From a checkpoint of a small mixture-of-experts model trained on Wikipedia: 80.9M parameters.
Below are experts of layer 3 (counted from 0) of a mixture-of-experts language model. Rows are named router (the router's row for the expert), gate (a neuron's input weights, with its number), up (a neuron's input weights, with its number), down (a neuron's output weights, with its number) and show model dimensions 56-111. Each number is 128 + 32 x the weight over its row's rms, rounded and kept within 0 to 255.
Before each expert's rows: a language model's description of what the expert responds to. This comes from a sample of Wikipedia text that the model never trained on.

# expert 4
Sentence and heading punctuation
router [136  99  65 164 120 119 164 119 105  66 130 107 151  88 130 104  99 139 103 104 139 110 177 164 101 111 151 121 129 162 183 120  90 136 121  69 103 159 140  33 133 150  85 115 124 147 105  86 114  94 145 177 126 105 186 138]
gate0 [117 100 114 138 126 144 132 110 104 140 138  67 175 154  93 128 124 140 150 140 132 190  65 164 117  98  98 162 125 159 150 127 140 120 168 172  79 121 139 140 153 155 140 148 117  99 105 103 142 143 171  78  62  87 116 226]
up0 [119 153 127 136 161  81 100 175 150 135 134 191 112 123 162 103  93 124 161 166 114 109 121 120 182 125 102  90 131  96 176 150 152 146 149  83 132  76 144 141 124 110  97 109 131 100 186 127 113  99 113 156 181 109 145  90]
down0 [119 168 150 120 168 127 180 152 104  99 165 101 151 172 125 168  96 136 123 129 122 140 131 171  97  70 156  89 102  81 177 111 100 138 115 127 130 171  98 170 115 178  91  92 131 183 162 101 122 207 161 182 106  89 153 141]
gate1 [129 134 190 192 108 121  76 140 143 125 107 110 168  84  99  93 146 130 154 189 138 106 109 145 166  94 150 194 181 112 163  73 140 123 102 121  89  94 115  46 124 158 131  70  83 147 117 116 117 138  72 161 113 102 138 167]
up1 [134 116  80  68 162 145 189 123 132 151 157 139  97 179 189 133  82 119 124 124 129 141 177 130  92 152 121  47  87 149  91 156 118 139 179 126 162 192 147 211 116 110 130 181 186  92 155 121 144 132 149  81 164 140  88 102]
down1 [ 95 102 103 131 120  95 108 154  89 114 134 125 102 135 120 140 115 173 135 143 107 126 138 107 131 125 170 111 115 148 157 103 122 145  54 172  78 125 125 104 162  59  77 121  97 151 168 152 142 123  77 110 113 163 197 144]
gate2 [120 120 124  95 127 149  59 142 107  83 136 130 186 127 120  96 112  97  90  90  92 120  62  72  88 102 147  87  88 174 103 181 142 109  87 101  72 174  72  89  95 127 172 201 141 118 136 181 125  61 110 169 145 112 148  66]
up2 [159 101 139 154 164 178 155 107 133 101  72 181 136 104 114  72  88 115  92 101 196 118  87 131 162  87 111 135 128 170  81 123 159 149 143  85  89 133  81 119 119 133 150 162 113 122 107 172 128  90 146 104 153 168 108 130]
down2 [178 150 139  99 136 157 144 112 103  93 151  96 146  94 117 103 120 128 158  68 169 124  58  91 155 181 152 146  87 166 129 123 133 165 113 101 100  85  71 100  92 118 126 175 144 149 163 149 147  82 115  72 167 125 117 104]
gate3 [164 167  92  78 134 153 152 111 123 132 114  58 128 153 120 134  77 167 157 144 136 123 117 157  86 157 135 112 164 133 161 116 184 133 160 154 128 104 106 169 158 104 159 131 124 216 104 141 112 168 108  90  91 138 119 139]
up3 [139  99 161 137  93 215 163 156 179 117 113 168 144 174 140 159 167 167 116 165 186  59  87  79  87 111 126 136 158  67 134 113 160 123 128 101 134 106 112 120 109 127 127 119  86 203 166  72  94 167 127 134 151  90 142  92]
down3 [113 110 156 103 125 115 143  67 193 140  71 145 141  51  75 126 106 140 133  97 133 107 118 135 138 129 131  95 144  76 135 201 114  90 102 158 115 167 136 105 128 127 133 162 130  78 119 130 137 117 160 129 155  95 136 106]
gate4 [119 170 119 140  73 107 149 171 145 100 123 177  48  65 147 144 117  95 137 166 158  74  86 156 158 129 146 100  84 162 156 141 109 134 152  87 119 132 129 149 134 139 148 107  87 121 139 164 112 144 152 149 144 110  93 113]
up4 [180 118 150 154 135 182 110  94 153 159 108 106 145  85 125 101 137  79 146 160 130  55 150 105 146 115 139 145 103 187  36 115 142  81 144 108  84 108 153 136 171 139  78 176  73 129 218 143 107 131 141 157 129 119 145 104]
down4 [170 139 101 167  83 134 122 127 143 128 100 118 113 159  99 141 107 162 149 161 120 125  99 168 147 131 153 163 121 125  84 206 162 150 170 186 152  68 104  46 113 160 103 130 113 215 165 102 122 131 128  76 148 121  96 107]
gate5 [168 144 127 132  84 126 104 159 142 129 172 123 180 151  66 102 150 112 144  85 177  58  95  96 137  84 179 110 152 105 140 151 132 154 168 246 118 116  62 128 139 170 145 168 161  94 148 108 138 151 133 166 140 128 189  55]
up5 [125 140 174 122 111 166  89 108  73 159  88  97 147 102 167 193 163 148 103 171 137 217 107 154 107 109 105 150 169 131  88 135 141 103 131  79 172 150 166 137 158  99  94 157 152 140 120 100  90 108  91  62 104  76 144 149]
down5 [146 105 121 132 113 128 148 159 140 121  46 133 117 201 158 181 133 141 113 114  94 158 121 119 153 126 146 150  62 153  85 105 148 148  82 124 136 147  89 171 106  62 112 109 140 101 124 138 128 121 156 151 113 124 125 127]
gate6 [144 137 125 156 126  82 141 140 177  93 172 163 154  71  74 107 119 131 129 164 135 153 147 139  96 188 116 130 175 102 139 130 155  67 108  90 179 123 116  98 110 104  65 130 175 182 171 100 184 170  91 104 148 103 180 115]
up6 [139 103 138 135 137 160 104 178 108 172 162  99 107 131 148 152 152 117  48 149 115 115 137 131 103  81 120 151 106  93  82 134 110 122 143 193 146 136 163  87 117 166  87  95 150 129 123 143 118 118 180 110  94 152 107 106]
down6 [141  76  97 104 164 102  70 118 138  97 134  73 120 156 146 151 159 104  54  86 148  55 133 148 205 130 107 122  99 110 150  76 159 165 183 149  87  76  92 126  68  98 166 157 162 151 108 160 127 172 142 201 103 137 129 146]
gate7 [160  87  90 149 147  88 146 137 135 131 138 167 106 120 119 137 175  81 149 131 130 145  70 118 116 112 137 119 113 139 188  68 144  66 108  83 107  44 128  70 161 149 117 161 118 150 111  75 128 168 121 128 133 117 133 135]
up7 [150 115  94 114 154 122 168  51 119 131 133 144 202 151 137 174 175 117 128 103 115 111 156 144 115  84 123 139 153  98 183  96  93 156 157 127 133 113  99 168  28 141 186 132 168  83 117 137 130 105 125 116 134 115 115 142]
down7 [ 95 136 120  94 139 106  94 119 145 117 102 185 118 128 144  57 103  87  71  87  67 152 126 124 155 146 138  82 130 147 111 187 191 132 202 106 156  98 162  89 206 124 130 120 119 166 111  55 137 132 189 144 155 133 156 118]
gate8 [122 126 131 159 131 162  92 152 139 133  95  98 132 108  68  76 142 152 113 158 118 105  52 119 124  71 145  72 116 170  60  85 115 106  82 163 149 139 137 160 143 135  92 140 135 182 144 126 106 136 155 145  68 149  93 178]
up8 [138 119 120 161 165 126 125 109 134 119 116 109 118 149 114 141 102 106 153 114  91 106  78 109 191 125 148  52 160 138  83 159 113 152 135 182 202 119 115  99 157 114 136  92 120 141 134 115 139 122  78  84 140 128  97 145]
down8 [141  94  85 116  98 100 123 209 116 182 131 137 113 111 176 107 158 185 145 101 121  84 125 178 183  95 139 148 146 129 145 161 177 128 187 158  96 146  83 166 206 103 129  87 139 153 100 113  99 116  94 151 140 149 112  83]
gate9 [115  94 161 128 118  75 178  66 130 122 119 115 160  95 118 112 167 157 149 101 142 179 134 190 137  89 104 161  96 110 167 140 125 126 158  80 102  68 154 120 146 107 203 111  72 138 119 118 185 102 171 114 141 181 151 114]
up9 [108 100 155 138 118  64 179  84 136 105 134 130 167 117 140 114 166 133 164  82 144 173 113 183 141 105  86 170  86 119 165 157 110 124 141  85 125  80 121 111 147 133 199 117  77 119 106 124 182 109 173 103 139 193 143 100]
down9 [140 108  83 102 185 173 146 119 163  70 140 158 118 157 151  64 124 144 153 162 145  57 208 136 143 182 153  70 136  77 127 140 118 120 165 139 169 145 138 125  99 131  89 189 144 136 132 133  91 149 136 165 103 144  93 149]
gate10 [154  84  66 161  94 125 152 108 114 135 159  57 129 101 141 130 117 125 143 109 117 171 124 123 197 174 147 124 131 143 105 105 117 161 145 131 111  78 164  73  74 150 109  54 135 120 143 152  56 104  94 103  68 110 158 177]
up10 [123 164 194 134 174 119  75 141 157  89 129 126 155 127  79 106 195 100 168 153 183 147 131 105  59 167 111 136 115  95 131 155 151 119 114 175 138 123  53  77  99 129 115 172  98 129  84 125 143 155 164 155 114 125 118  76]
down10 [171  64 143 173 108  99  63  87 101 139 117 104 174 153 113 119 145  98 136 134 188 109 146 213 131 121 139  97 137 154 123  80 121 135 155 118 105 127  98  95  91 111 156 161 137 157 200 167  56 126  61 162 168 117 113 114]
gate11 [154  96  78 130  75 139  93 129 135 159 115 167 121 149 106 166 150  71  48  99 123 114 188 163 119 154 123 101 110 155  79 108 154 117 169 112 145 130  94 137 138 109  97 122  83 136 172 161 135 165  90 172 161 133 147 112]
up11 [106 109 125  88 154 156 108 123 123  79 139 108 159 119 186 138 106 166 187 174 156 135  36  86  94 119 168 167 169 154 156 115 140 152 103 143  89 125 144  48 132 130 147  78 170 117 107 105 161  89 156 157 112 100 168 128]
down11 [148  83 106 135 165 188  52 135 144 178 153 169 146 109 120 174 146 130 137  70 175 115 151  83 119 144  92  33 120  92 119 176 120 149 110 151  48 145 135  88 125 131 167 128 145  55 182 100 124 186 109  51 122 139 128 129]
gate12 [ 85 173 170 132 147 125 117 132 166 182 148 128 112 117 130 208 173 165  66 140 134 144  65 125 128 124 118 102 181  94 105 110 169 132 217 101 113 133  97 114 212 160  88 109 127 102 132 115 112 103 143 130 146 175 202 162]
up12 [100 146 103 122 145 133 146 123 132 168 115 164 132 118 191 150 120 142 136 171 114 144 116  78 125 115 146 127 113 150 184 133 142 134 162 160 117 107 105 105 103 110 110 116 237 163 124 163 141 111 135 150  74 106  83 146]
down12 [ 91 139  69  34 121  85 136 108 129 128 133  67 130 173 103 111  67 161 118 142 110 154 152 127 126 165 119 125 114 171 107 157  61  92  97 171 141 207 119 109 183 153 130 161 175 130 101 120  96  78 124 167 137 111 107 116]

# expert 0
Table cell separators
router [156 140 143 129 105  74  97 133 117  74 137 116 137 125 141 149 158  91 134 225 122 136 223 153 108 120 106 159 101 142 127 157 118 133  96 132 110 118  85  79 156  57 165 138 139  89 144  90 115 155 180 192 121 104 200 123]
gate0 [134 131 166 141 164 106 133 107 154 100 121 103 147 119 139  95 186  54 109 136 140 165 113 159 100 166 166 110 157 163 131 123  86 131  74 126 114 170 110 130 109 149 162 167 121  89 138 156  71 114  94  81  98 119 120 137]
up0 [ 93 155 161 168 107 114 119 131 112 106 119  74 122 133 110 108 147  76  95 153 138 159 147 189 154 175 125 135 133  83 175 131 105 146 109 137 134 164 114  92 108 128 104 170 143 119 115 161  94 127  96 138 128 152 171  86]
down0 [121 134 152 129 183 165  86 131 110 192  87 129 177 130 112  81 166 141 131 153 132 219 166  92 123 100 110 149 100 142 116  82 129 101 139 144 155 139  85 141 187  52 123 160 144 127 148  89  82 124 184 120 181  62 156 125]
gate1 [147  95  93 173  79 127 102 117  57 151  82  90  83 147  91 135  55 140 131 122 148 115 137  94 100  94 137 131 144  61 184 161 119 126 108 152 107 121 153 155  78 103 199 128 152  43 142 174 191  60 169  61 155 173 130 136]
up1 [ 97 162  82 118 127 143 123  84  79 109 123  99 130 132 154 101 103 132 199  78  61  99  99 162  79 101 131 139 153 105 102 105 134 121 149 180 115 112  90 179 159  76 102 128 139 172 206  99 149 165  87 160 172 126 132 167]
down1 [140 104 118 125 132 152 130 132 166 213 172 150 158 133 151 108 113 121 188 131 124 115 160 203 133 198 111 143 124 135 118 180 135 127 158 125  98 154 106 223 117 175 111  90 127 165  77  95 149 113  96  87 188 123 165 143]
gate2 [152 123 115 160 124  57 102 191  72  88 176 134  95 165  51 182 160 110  60 126 116 148 136 104 147  74 157  90 116 155 101 129  80 125  81 154 152 168 118  78 141 121 132  99 109  94  89  64 110 161 138 145 170 163 132 144]
up2 [152  72  84 187 117 113 126 177 110 101 116 120  93 162 116 151 189 123  72 141 148 122 140 144 107  99 162  98  95 174  68 163  96 117  90 129 113 140 137  98 102  59 140 104 127  56  45  92 116 129 131 126 134 139 120 125]
down2 [167 123 148 135 152 117  83  75 141 142 113 196  60 139 130 128 125 139  89 183 133 112 141 105 160 164 111 137 156 160  86 109 106 113 154 170 159  98 115 153  87 147 140  98  95 148  81 196 196  66 132 147 123 160 118  85]
gate3 [109 166 107 100 106  68  93 171 160 116 108  90 123 151 167 148 210 140 175 152 163 165 129  99  77 138 142 139  88 125  96 144  96 127 103 106  97  81 143  62  77  98 164 123 132 155 153  96 122 141 127 158  83 152 140 141]
up3 [152 121 126  76 115  97 118 106 122 144 138 110  75 134 144 111 121 151 117 166 187 200 145 144 101 160 108 108 110 115 111 116  91 115 147 149 146  97 129  75  87 104 161 148  97 164 146 100 127 121 105 129 115 150 152 125]
down3 [ 95 135 140 176 106 161 121  90 113 139  92 203 195 107  81 107 167 149  77 146 157 128 123 106 150 129 139 124 141 128 133  64  80  70 190 140 174 140 145 115 112  96 138 149 150 171 154 100 125 126 115 182  78 185 106 154]
gate4 [148 115 158 122 123  92  93 137 153 133 147 138  54 157 140  73 147 145 143 121 149  70 137 163  98 112 165  98 104 135 153 168 115 101 106 150 127  97 129  94 151 155 187 164 123  81 175 117  54 113 104 122 126 107 124 126]
up4 [106  79 149 118  61 117 139 125  90 104  83 130 117 111 145 185 110 204 137 129 128 107 173 162 139 144 143 165 153  81 142 130 129 152 173 107 113 148 145 137  58 134 138 205 171 169 132 152 154 110 161  97 136 113 142 140]
down4 [ 57 161 148  95 113 108  98 118  87 128 127 116 163 108 188 128  85 127 121 148 144 144 192  96 123 166 120 167 142 133 156  59 139 128  78 139 150 150 112 153 160  95 140 104 170 159 130  99 132 116 145 158  88 119  98 162]
gate5 [109 142  72 125 182  82 133  96 185 132 113  92 183 132 149 129 124 130 111 116 126 106 112 112 177 107  94  88  71 101 141 167 141 157 116 113 153  89 155 167 162 105 133 107  52 134 104 140 102 155 120 157 148  87  95 152]
up5 [143 172 182 172 141 106 143 110  65 144 147 183 104 141 112 122 110 102 112 119 113 157 159 154 134  85 144 163 165 178 105  52  99 141 155 152  95 161 150 115  99 146 127 137 162 124 147 115 133 118 124  97 110 154 152 133]
down5 [ 89 147 149 177 130 134 191  71 116  90 160 101 130 101 112 119  74 114 124  96 155 154 123 102  98 122 125  90 159 135  43 158  74  81 119 141 130 117 136 170 147 144 147 155 114 123 132 168 180 134 120  77 122  65 146 134]
gate6 [180 127 108 117 133 160 117 151 100 126  79  62 150 106 104 159  99 119 113 142 111 161 122 152 153  91 159 128 147 152 157  92 126  88 136 123 112 117 162  57 115 134 191 164 100 120 116  99 106 141 108 126 151 135 109 150]
up6 [ 92 146 143  90 131 100 144 100 113 181 125 168 166 128 165 158 140  80 216 173 108 124 124  89 113 165 132 157 167  78 136 114 153 120 169  86 171 167 112 164 134 123  81  93 145 137 134 136 126 121 114 185 110 150 113 146]
down6 [178 151 154 102 121  85 171 110 126  52 135  83 155 204 163 132 127 171  71  73 115 119 129 127  90 126 136  90 127 160 117 155  86 122 120 124 116  73 138 139 153 200  82 115 157 137 153 167 142 174  95 141 102  69 170 102]
gate7 [169 150  72 131 155  68 153 120 123 164 122 104 136 109  92 154 100 184 136 172 109 123 153 155 147  93 132 150  79  85 119 133 110 134 116  87 113 170 127  89 112  86 152 107  90 129 145 131  90 148 156 131 127 134 139 134]
up7 [147 131  58 144 137 101 158  82  98 169 134 143  85 165  91 119 121  95  86 155 140 123 110 167 171 120 107 141 142 153 130 152 171 162  85 102 133 146 176  52 174  79 125 152 108  90 128 129 108 159 106 115 127 113 140 114]
down7 [159 133 174 148 173  98  65 160 113 147 109 152 115 119 106 101 174 125 124 129 116 161  93 134 101 125 154 121  96 152 193 113 128 112  88 152 172 116 109 141 141 150 209 143 185 147 148 151  70  84 180 129 122 114 120 119]
gate8 [136 154 124 173 146 147 121 126 132 136  71  98 139  74 141 110 148 104 159 118 168  95 168 102  83 114 149 126 119 103 129  61  85 135  76 135 170 196 215 110 131 124  80  94 105 173 105 111 162  50 148 104 130 142 100  93]
up8 [ 79 103 148 169 135  85 138 140  97 126 104 126 107 148 147 197 173 136 173  93 158 104 121 106  84 125 168 152  91 123 128 124 138 118  85 166 144 137 150 145 101 171 127 148 139 160 115  88 123  76 124 132 190 130 102 154]
down8 [115 177 145 136 154 194 105 159  95  99 123 109  94 134  67 133 178 128 127 113 123 138 149 137 132 115  68 120 147 102 136 167 106 174  51  97  68  93 126  50  99 116 148 139 165 195 127 138 182 193 156 145 118 115 129 199]
gate9 [148  99 144 179 164 139 130 130 133 129 112 118  73  99 164 141 184 189 158 186 147 217  97 146  75 139 149 154 109 129 190  71  73 132  53  76  98  85 107  45 126 128 162 167 163 122 115 125 107 165 127 107 191 131 155 136]
up9 [156  69  94 139 130  95 142 157 117 109 173 190 179 114 111 118 174  94 135 152 148 100 160 172 102  75 146 145 133 135 142  85  66 154 155 135 129 124  86 105 151 122 142 156 200 138 134 162  97 111 158 127 117  91 114 155]
down9 [107 140  98 102 108  72 151 117 150 121 119  75 129 181 152 137 129 176 110 173 126 188  87 122  83 145  72 126  92 111  87 100 107 105 165 187 109 177 135 105 106 143 117 102 104 117 209 112 165 138 115 103  91 145 154  87]
gate10 [166 140  99 103 168  80 105 137 127 110 105 138 151 134 148 187 147  36 136 118 111 115 133 184  86 103 110 152  98 137  90 127 105 146 100 138 112 121 133  84  94 120 119 106 161 101  94  86 115 132 112 146 136 175 162 163]
up10 [ 64 151 138 101  93 157  96  70  99  83 140 116 125 133 100 103 160 187 140 116 161  93 100  66 181 153 152 109 165 105 138 122 117 106 134 124 119 143 153 147 109  92  78  96  65 100 144 153 129 109 131 102 114  71 136 107]
down10 [164  97 115 203 121 107 129  99 131  84 215 143 141  68 140 142 149 200 123 133 137 134 131 162 117 157 110 111 190 193 143  85 146 108  87  58 118 156 137 148 104 139 182 151  90 109  85 159 111 101  94 149 148  87 116 185]
gate11 [126 156 175 119  99 125  99 101  87 137 120  88 134 148 128 169 136 139   2  90  71  90  33 132 107 116 151 122  87 136 102 111 119 111  47 101 138 153 112 178  83 100 108  75  92 188 143 145 153 119 134 125 149 110 160  94]
up11 [114 148 145  96  59 141  90 131  94  62 111  93 122 183 128 165 160 109  56  96  76  95 107 147 152 103 137 171  80 125 133 121 111 132  72 111 126 148  91 157 120 138  76 101 111 203 150 137 145 109 140 132 204 146 183 103]
down11 [109  37 108 148 165 150 158  93 162 127 164 108 130 138 127 174 123 100 135 138  93 128 112  89 142 192 130 119 149 185 151 181 125 138 133 146 113 110 120 126 129 133 133 194 173 120 142 106  87 127 155 142 103 131 174 120]
gate12 [ 61  85  95 148 131 137 106  80 141 161 112 157 156 166 187 139 121  75  90 116  82  85 118 179 162 134 129 121 130  96 135 207 112 102 115 124 221  93  99 100  99 121 139 136 141 144 169  98 114 137 172 222 150 162 101 167]
up12 [173 153 158 106 134 142 154 142 158 117 147  95 101  89  56 109 138 164 138 101 197 156  95 107 127 127 142  90 117 178  84  63 127 157 153 161  39 182 152 154 142 129 100 130 138 128  97 139 136 117 112  83  63 106 170 148]
down12 [134 166 163  78 101 132 103 112 153 102 109 101 182  99 132 166 138 104 142  96  99 113 109 186 100 117 121 170 188 141 115 110  88 183 157 138 137 119  88 159 149 198 180  79 132 115 151 177 155 122  65 144 144 102  89  98]

# expert 5
Personal name pieces
router [137 145 141 146 130 141 168 139 103 138  97 142 143 105 134 103 160 141 135 162 180 122 166 138  55 139 119  86 216 152 148 129 184 151 138 104 104 146  76  76 195  76 131 123 110  69 142 162 136  99 136 201 104 121 123 137]
gate0 [ 97  88  88 127 168 119 186 105 145 123 129 144 119 144 125  56 174 118 195 144 119 145 170 103  97  94 135 134 142  90 135  91 146 122  92 136 111 120 158  76  96 125 205 163 160  86  76 111  72 104 162 168 100  75 106 152]
up0 [145 162 169 183 111 141 144 167  85 120 114 139 112 146 131 184 116 131  69 136  86 110 112 170 165 149 138 106  80 150 116 146 131 155 138 123 144 133 131 189 124 144  77  63  82 211 184 154 118 181  88 176 130 140 188  89]
down0 [143 149  53 170 191 170 141  77 117 120  57 152 125 178 126  95 166 152 169 131  63 154 122 181 124 114 130 131 155 106 143 162 109  99 147 167 199 134 143 135 167 141 101 147 114 161  99 118 119 192 113 110  95 127 132 199]
gate1 [127 127 105 129 150 110 159 137 143 139 142 123 106 157 172 127 136 174 138 131 137 110 182 143 118 134 113 167 108 140 162 120  87 131 125 103 171  94 122 145 129 106  96 155 188  95 149 177 181 140 157 105 125 184 113 138]
up1 [141 131 132 121 130 127 129 171 218 110 143 166 129 197 108 116 184 108  91 147  62  99  84 174 152  65 146 131 139 150 126 161 136 152 171 126 191 109 100 177  55  73 142  89 131 122  91 105 122 103 114 164 136 108  64 114]
down1 [173 128 105  91 151 132  94  87 192 123 138 167 103 140 125 102 108 162 132 101 181 120 128 155 149 155 160 139 130 138 116 121 134 159 110 189 124 120 161 134 137 139 144 126 150  82 128  96  92 129 124 118 118 119 157 125]
gate2 [ 67 144 140 124 110 185  81  86 106 143 102  90 218  93 186 106 126 110  98 102 158 164 143 112 134 106 109  95 176 154 114 112 146 161 129 125  68 117 166 115 192 170 163 172 160  89  20 170 143 186 152 161 104 117 143 107]
up2 [174 179 128 102 156  86 172 163 140 111 106 131  82 189 158 131 118 113 132  87  71 172 103 127 149  98 126  95 135  71 177 121 124 105 118 125 200 165  98 147  88 123 111 162 129 142 221  90 164  75  89 123 180 179 150 137]
down2 [ 75 157 148  36 100 186 104 122 110 120 116 218 109 127  87  86 141 119  65 123 116 144 143 130 116  79 145 140  50 158 135 114 152 133 137 169 132 148 133 140 118 105 129  69 121 160  92 132 140 144 104 179 124 106 145 126]
gate3 [148 147 143 234 128 112 181 139 157 168 186 145  83 103 103 123 165  59 130 152 127 142 156  99 147  85 171  67 140 107 139 163 135  98 134 137 137 200 168 119 148 159 170 109 145 113  89 167 126 146 118 138 136 137 209 143]
up3 [180 157 143 190 185 101 153 175 175  94 154 139  85  90 102 157 132  84 131 163 158 142 139 101 147  83 174 108 114 142 131 157 114 118 153 109 112 156 126  97 183 187 136  55  87 102 131 132 157 123 130 167 135 105 179 149]
down3 [140 136 116 157 156 137  62 122  95 145  95 174  84 150 141  67 159  92 154  73 164 108 117  88 149 153  62  74 106 110 110 142 124  92 160 127 136 114 133 128  96  93 107 143 100  82 109 128 140 156 103  91 132 131  98 139]
gate4 [173 157 170 107 144 162 184 135 124 151 114 134  92 107 127  97  99 163 121 104  84  69  36 130 136 126 110 161 113 122 151 158 159 151 117 118 162 111 131 128 158 151 171 120  35 110 170 130  89 102 114  91  54 162 138 153]
up4 [ 94 151 139 133 129  75  66 142 174 160 148 148 113 199 122  85 132 113  89 158 168  77 222 141 106 125 176  96 153 109 158  59  97 162 132 110 103 117 122 155  88 189  68 129 167 170 151 166 160 126 101 118 126 118 158 157]
down4 [126 136 158  80 153 123  81 150  88  99 127  87 123 133 145 142  40 125 120 156 107  91 178 121 126  85 109 110 140 134 183  81 120  87 123  94 131 159 147 124  89 108 112  86 131 117 151  76 119  89 112 101 107 134 101  69]
gate5 [162 104 208 130 147 127 108 148  94  96 145 139 127 117  85 134 100 136  78 168 130 119 166 115  92 165 181 142  81 101 186 154  81 152  97  86 176 127 117 123 134  82 110 129 143 137  72 116 106  94  75  72 107  97 107 150]
up5 [113 129  66 163 134 108 142  83 144 179 103 135  65 125 187 138 148 131 159  81 135 106 116 159 119 137  42  65 166 154  65 110 178  85 116 170 151 139 186  83 106 138 129 114 121 104 188 124 153 174 143 150 128 121 142  96]
down5 [105 193 110 155  98 128  98  59 117 143 207 201 160 118 145 167  54 143 169 145 155 149 170 159 130  85 156 121 131 136 186 149  82  76 138 121 153 108 143  94 119 120 200 160 114 115 135 193 151 113 135 150 146 179 111 138]
gate6 [140  95 121 130 122 110  68 119 193 110 116 111 105  92 153  96  54 112 124 111  88 107 138  71 183 124 138  72 144 102 179 138 157 159 127  96 128 163 127 110 196 119 120  89 129 123 109 117 132  89 147 113  95 133 138 182]
up6 [132 165 162 136  77 171 122 103 217 132 194 129  69  92  85 106 118 120 131 112 103 108  98  93 100 105 145 120 116 114  81 195 134 207 148 122 110  81  68 140 143 107 125 121 111 111  90  91 115 130  88 106 148 186 140 151]
down6 [ 95 183 109  87 106  96 109 128 116  87 138 136 114 158 109 167 120 115 108 126 169 174 123 124 130 109 112 107 110 131 136 180 173 166 176  98 102 154  86 122 107 143 112 122 115 167 104 141 111 111  99 118 151 134 162 130]
gate7 [233 147 134 132 137 164 158 171  75 138 129 114 116 118 133 126  82 123 151 135 140  69 119 111 118  87 150 150  73 152 140 126 150  87 157 182 184  81 103  94  87 119  90 133 124  84 120 118 128  99 155 111 177 107 106 210]
up7 [142 142 140 154 107 113 107 178  96 149 182  94  82 126  90 177 118 135 154 106 136 157 133 139 105 101 145 166  91 120 170 113 152 150 133 136 134  94  92 155  70  72 137 176  94 123 158 118 110 107  94 123 125 217 138  94]
down7 [166 138 115 194 191 130 165  87 147 173 162 140 120 167 133 124 154  87 141 143 119 128 108 171 108 115 138  96 146  75 181 167 164 239 139 125 100 121 148  95 104 136  67 163  91 149 100  64 128 115 157 141 105 156 189 104]
gate8 [175 137  60 176  67 146  42  88 121 150 130 117 150 159 116 132 146 133 129 159 106 141 143 151 122 148 109 152 115 151 163  79 121 153 102 139 103 105 119 135 175 166 111  99 140 117 151 124 104 116  67 124 139 114 134 106]
up8 [126  70  63  50 134 141  60 103 130 158  61 120 175 143 125 159 162 151 203 103 148 168 113  82  93 170  94 129  85  92 114 103 151 155 203 106 128 117 182 182 122 112 113  54 110  37  99 103 120 125 132 163 124  95  72 106]
down8 [164 176 148  44 110 139 123  99  67  94 141 148 130  89 141 141 131 102  93 125  43 123 137 108 148  91  94 160 117 105  82  97 141 132 170 163 118 167 166 117  58 192 168 125 125 110 125 131 150  98 125 186 172 129 121 140]
gate9 [ 82 165 176 135 113  85 140 124 111  87 137 117 139  72 132 115 154 130  90 142 125 113 116 150  47 147 103 112 140 135 110 130 119 125 140 154 110  84 151 134 143 164 154  96 147 150 124 147  95 131 181 152 129 144 217  88]
up9 [115 155 102 123 112 139 109 168 108 101 124 150 104  88 112  99 141  85 176 139 107  79  99 118  67 178 151 181  80 178 132  87  75 152  68 144 141  81 115 112 132 110 134  91 109 133 162 191 124 153 119  97 155 146 114  84]
down9 [170 138 136 115 140 106 140 133 116  93 142 135 107 126  92 135 152 130  91 113  91 130 129 123 153 186 126 130  69 131 167 137 198 109 119 122 136 126 121 133 180  86  48 100  96 138 131 158 113 117 106 148 125 150 117 111]
gate10 [140 134 230 172 181 121 119 126  69 123 166 109 165 159 143 127  53  57 122 160  98 124 148  77 127 120 138 111 154 162 147 132 148 128 120 181 108 163 120 115  94 150 126 128  91 135 174  89 151 122 113 102 117 167 131  98]
up10 [114 112 107  96 214  78 106 159 152 115 123 201 126  58 129 134 152 148 111 171 101  97 132  93 124  75 113 148  96 146 106 131 149 156 117 119 163 138  92 133 106  94  73 160 123  83 129 133 139 126 121 129 162 104  83 106]
down10 [151 184 128 104 118  99  75 122 127  91  86 177 158 201 147 101 104  67 133 192 126 131 146 127 104 121 136 125 149  69 163 146 142 170 115 140 132  94 160 128 149 120  99 115 132 179  67 151  81 122 153  69 158 147 151 116]
gate11 [118 126 158  85 156 140 250 116 179 162 129 121 101 142  97 121  76 178 106 179  92 184 127  86 137 132 122 169 144 202 107 200  93 210 107 122 143 137 145 129 198 184 164 146 135 141 188 130 145 188 135 161 117 113 137 120]
up11 [108 171 129  80 104 113 149 111  95 155 155 127  82 113 112  63 135 187  73 136 160 135 134 128 156 161 149 146 116 156 106 164 100 184 125 205 103 149 119 153 136 126 133 113  99  88 128 110 135 165 127 134  82 100 131 172]
down11 [ 95 101  67 117 142 174 169 113 167 149 112 119 117  88  82 152 183 111 104  93  61 178 150 182 118  94  79 133 158  56 200  80 112  89  98 122 122  63 125 118  71 165  95 110 158 116 153 176 125 120 132 103  96 147 115 173]
gate12 [ 78 136 130 121 125 113  84 133 171 122 115 116 124 105 145 113 134 126  86 122 110 134 161 134 166 164 132 153 158  96  94  77 181 140 212 137 141 153 123 189 147  90 107  95 139 118 103 148  98 183  80 146 127 121 110  79]
up12 [100 105 103  94 138 108  75 167 162 124 138 105 106  96 166 128 187 102  76 130 140 112 125  81 132 146 140 121 114 109 103  69 185 149 178 116 118 126 138 138  96 113  85 107 120  92 124 175 130 165  90 102 115 108  56  97]
down12 [152 106 128 105 130 200 143  89  90  99  88 124 146  76 151 111 132 169  95  96 104 173 149 126 135  94 183 136 109  77 150 123 100 102 164  96 156 136 157 134 112 132 133 164  72 160 118  39 102 133  88 119 149 154 165 125]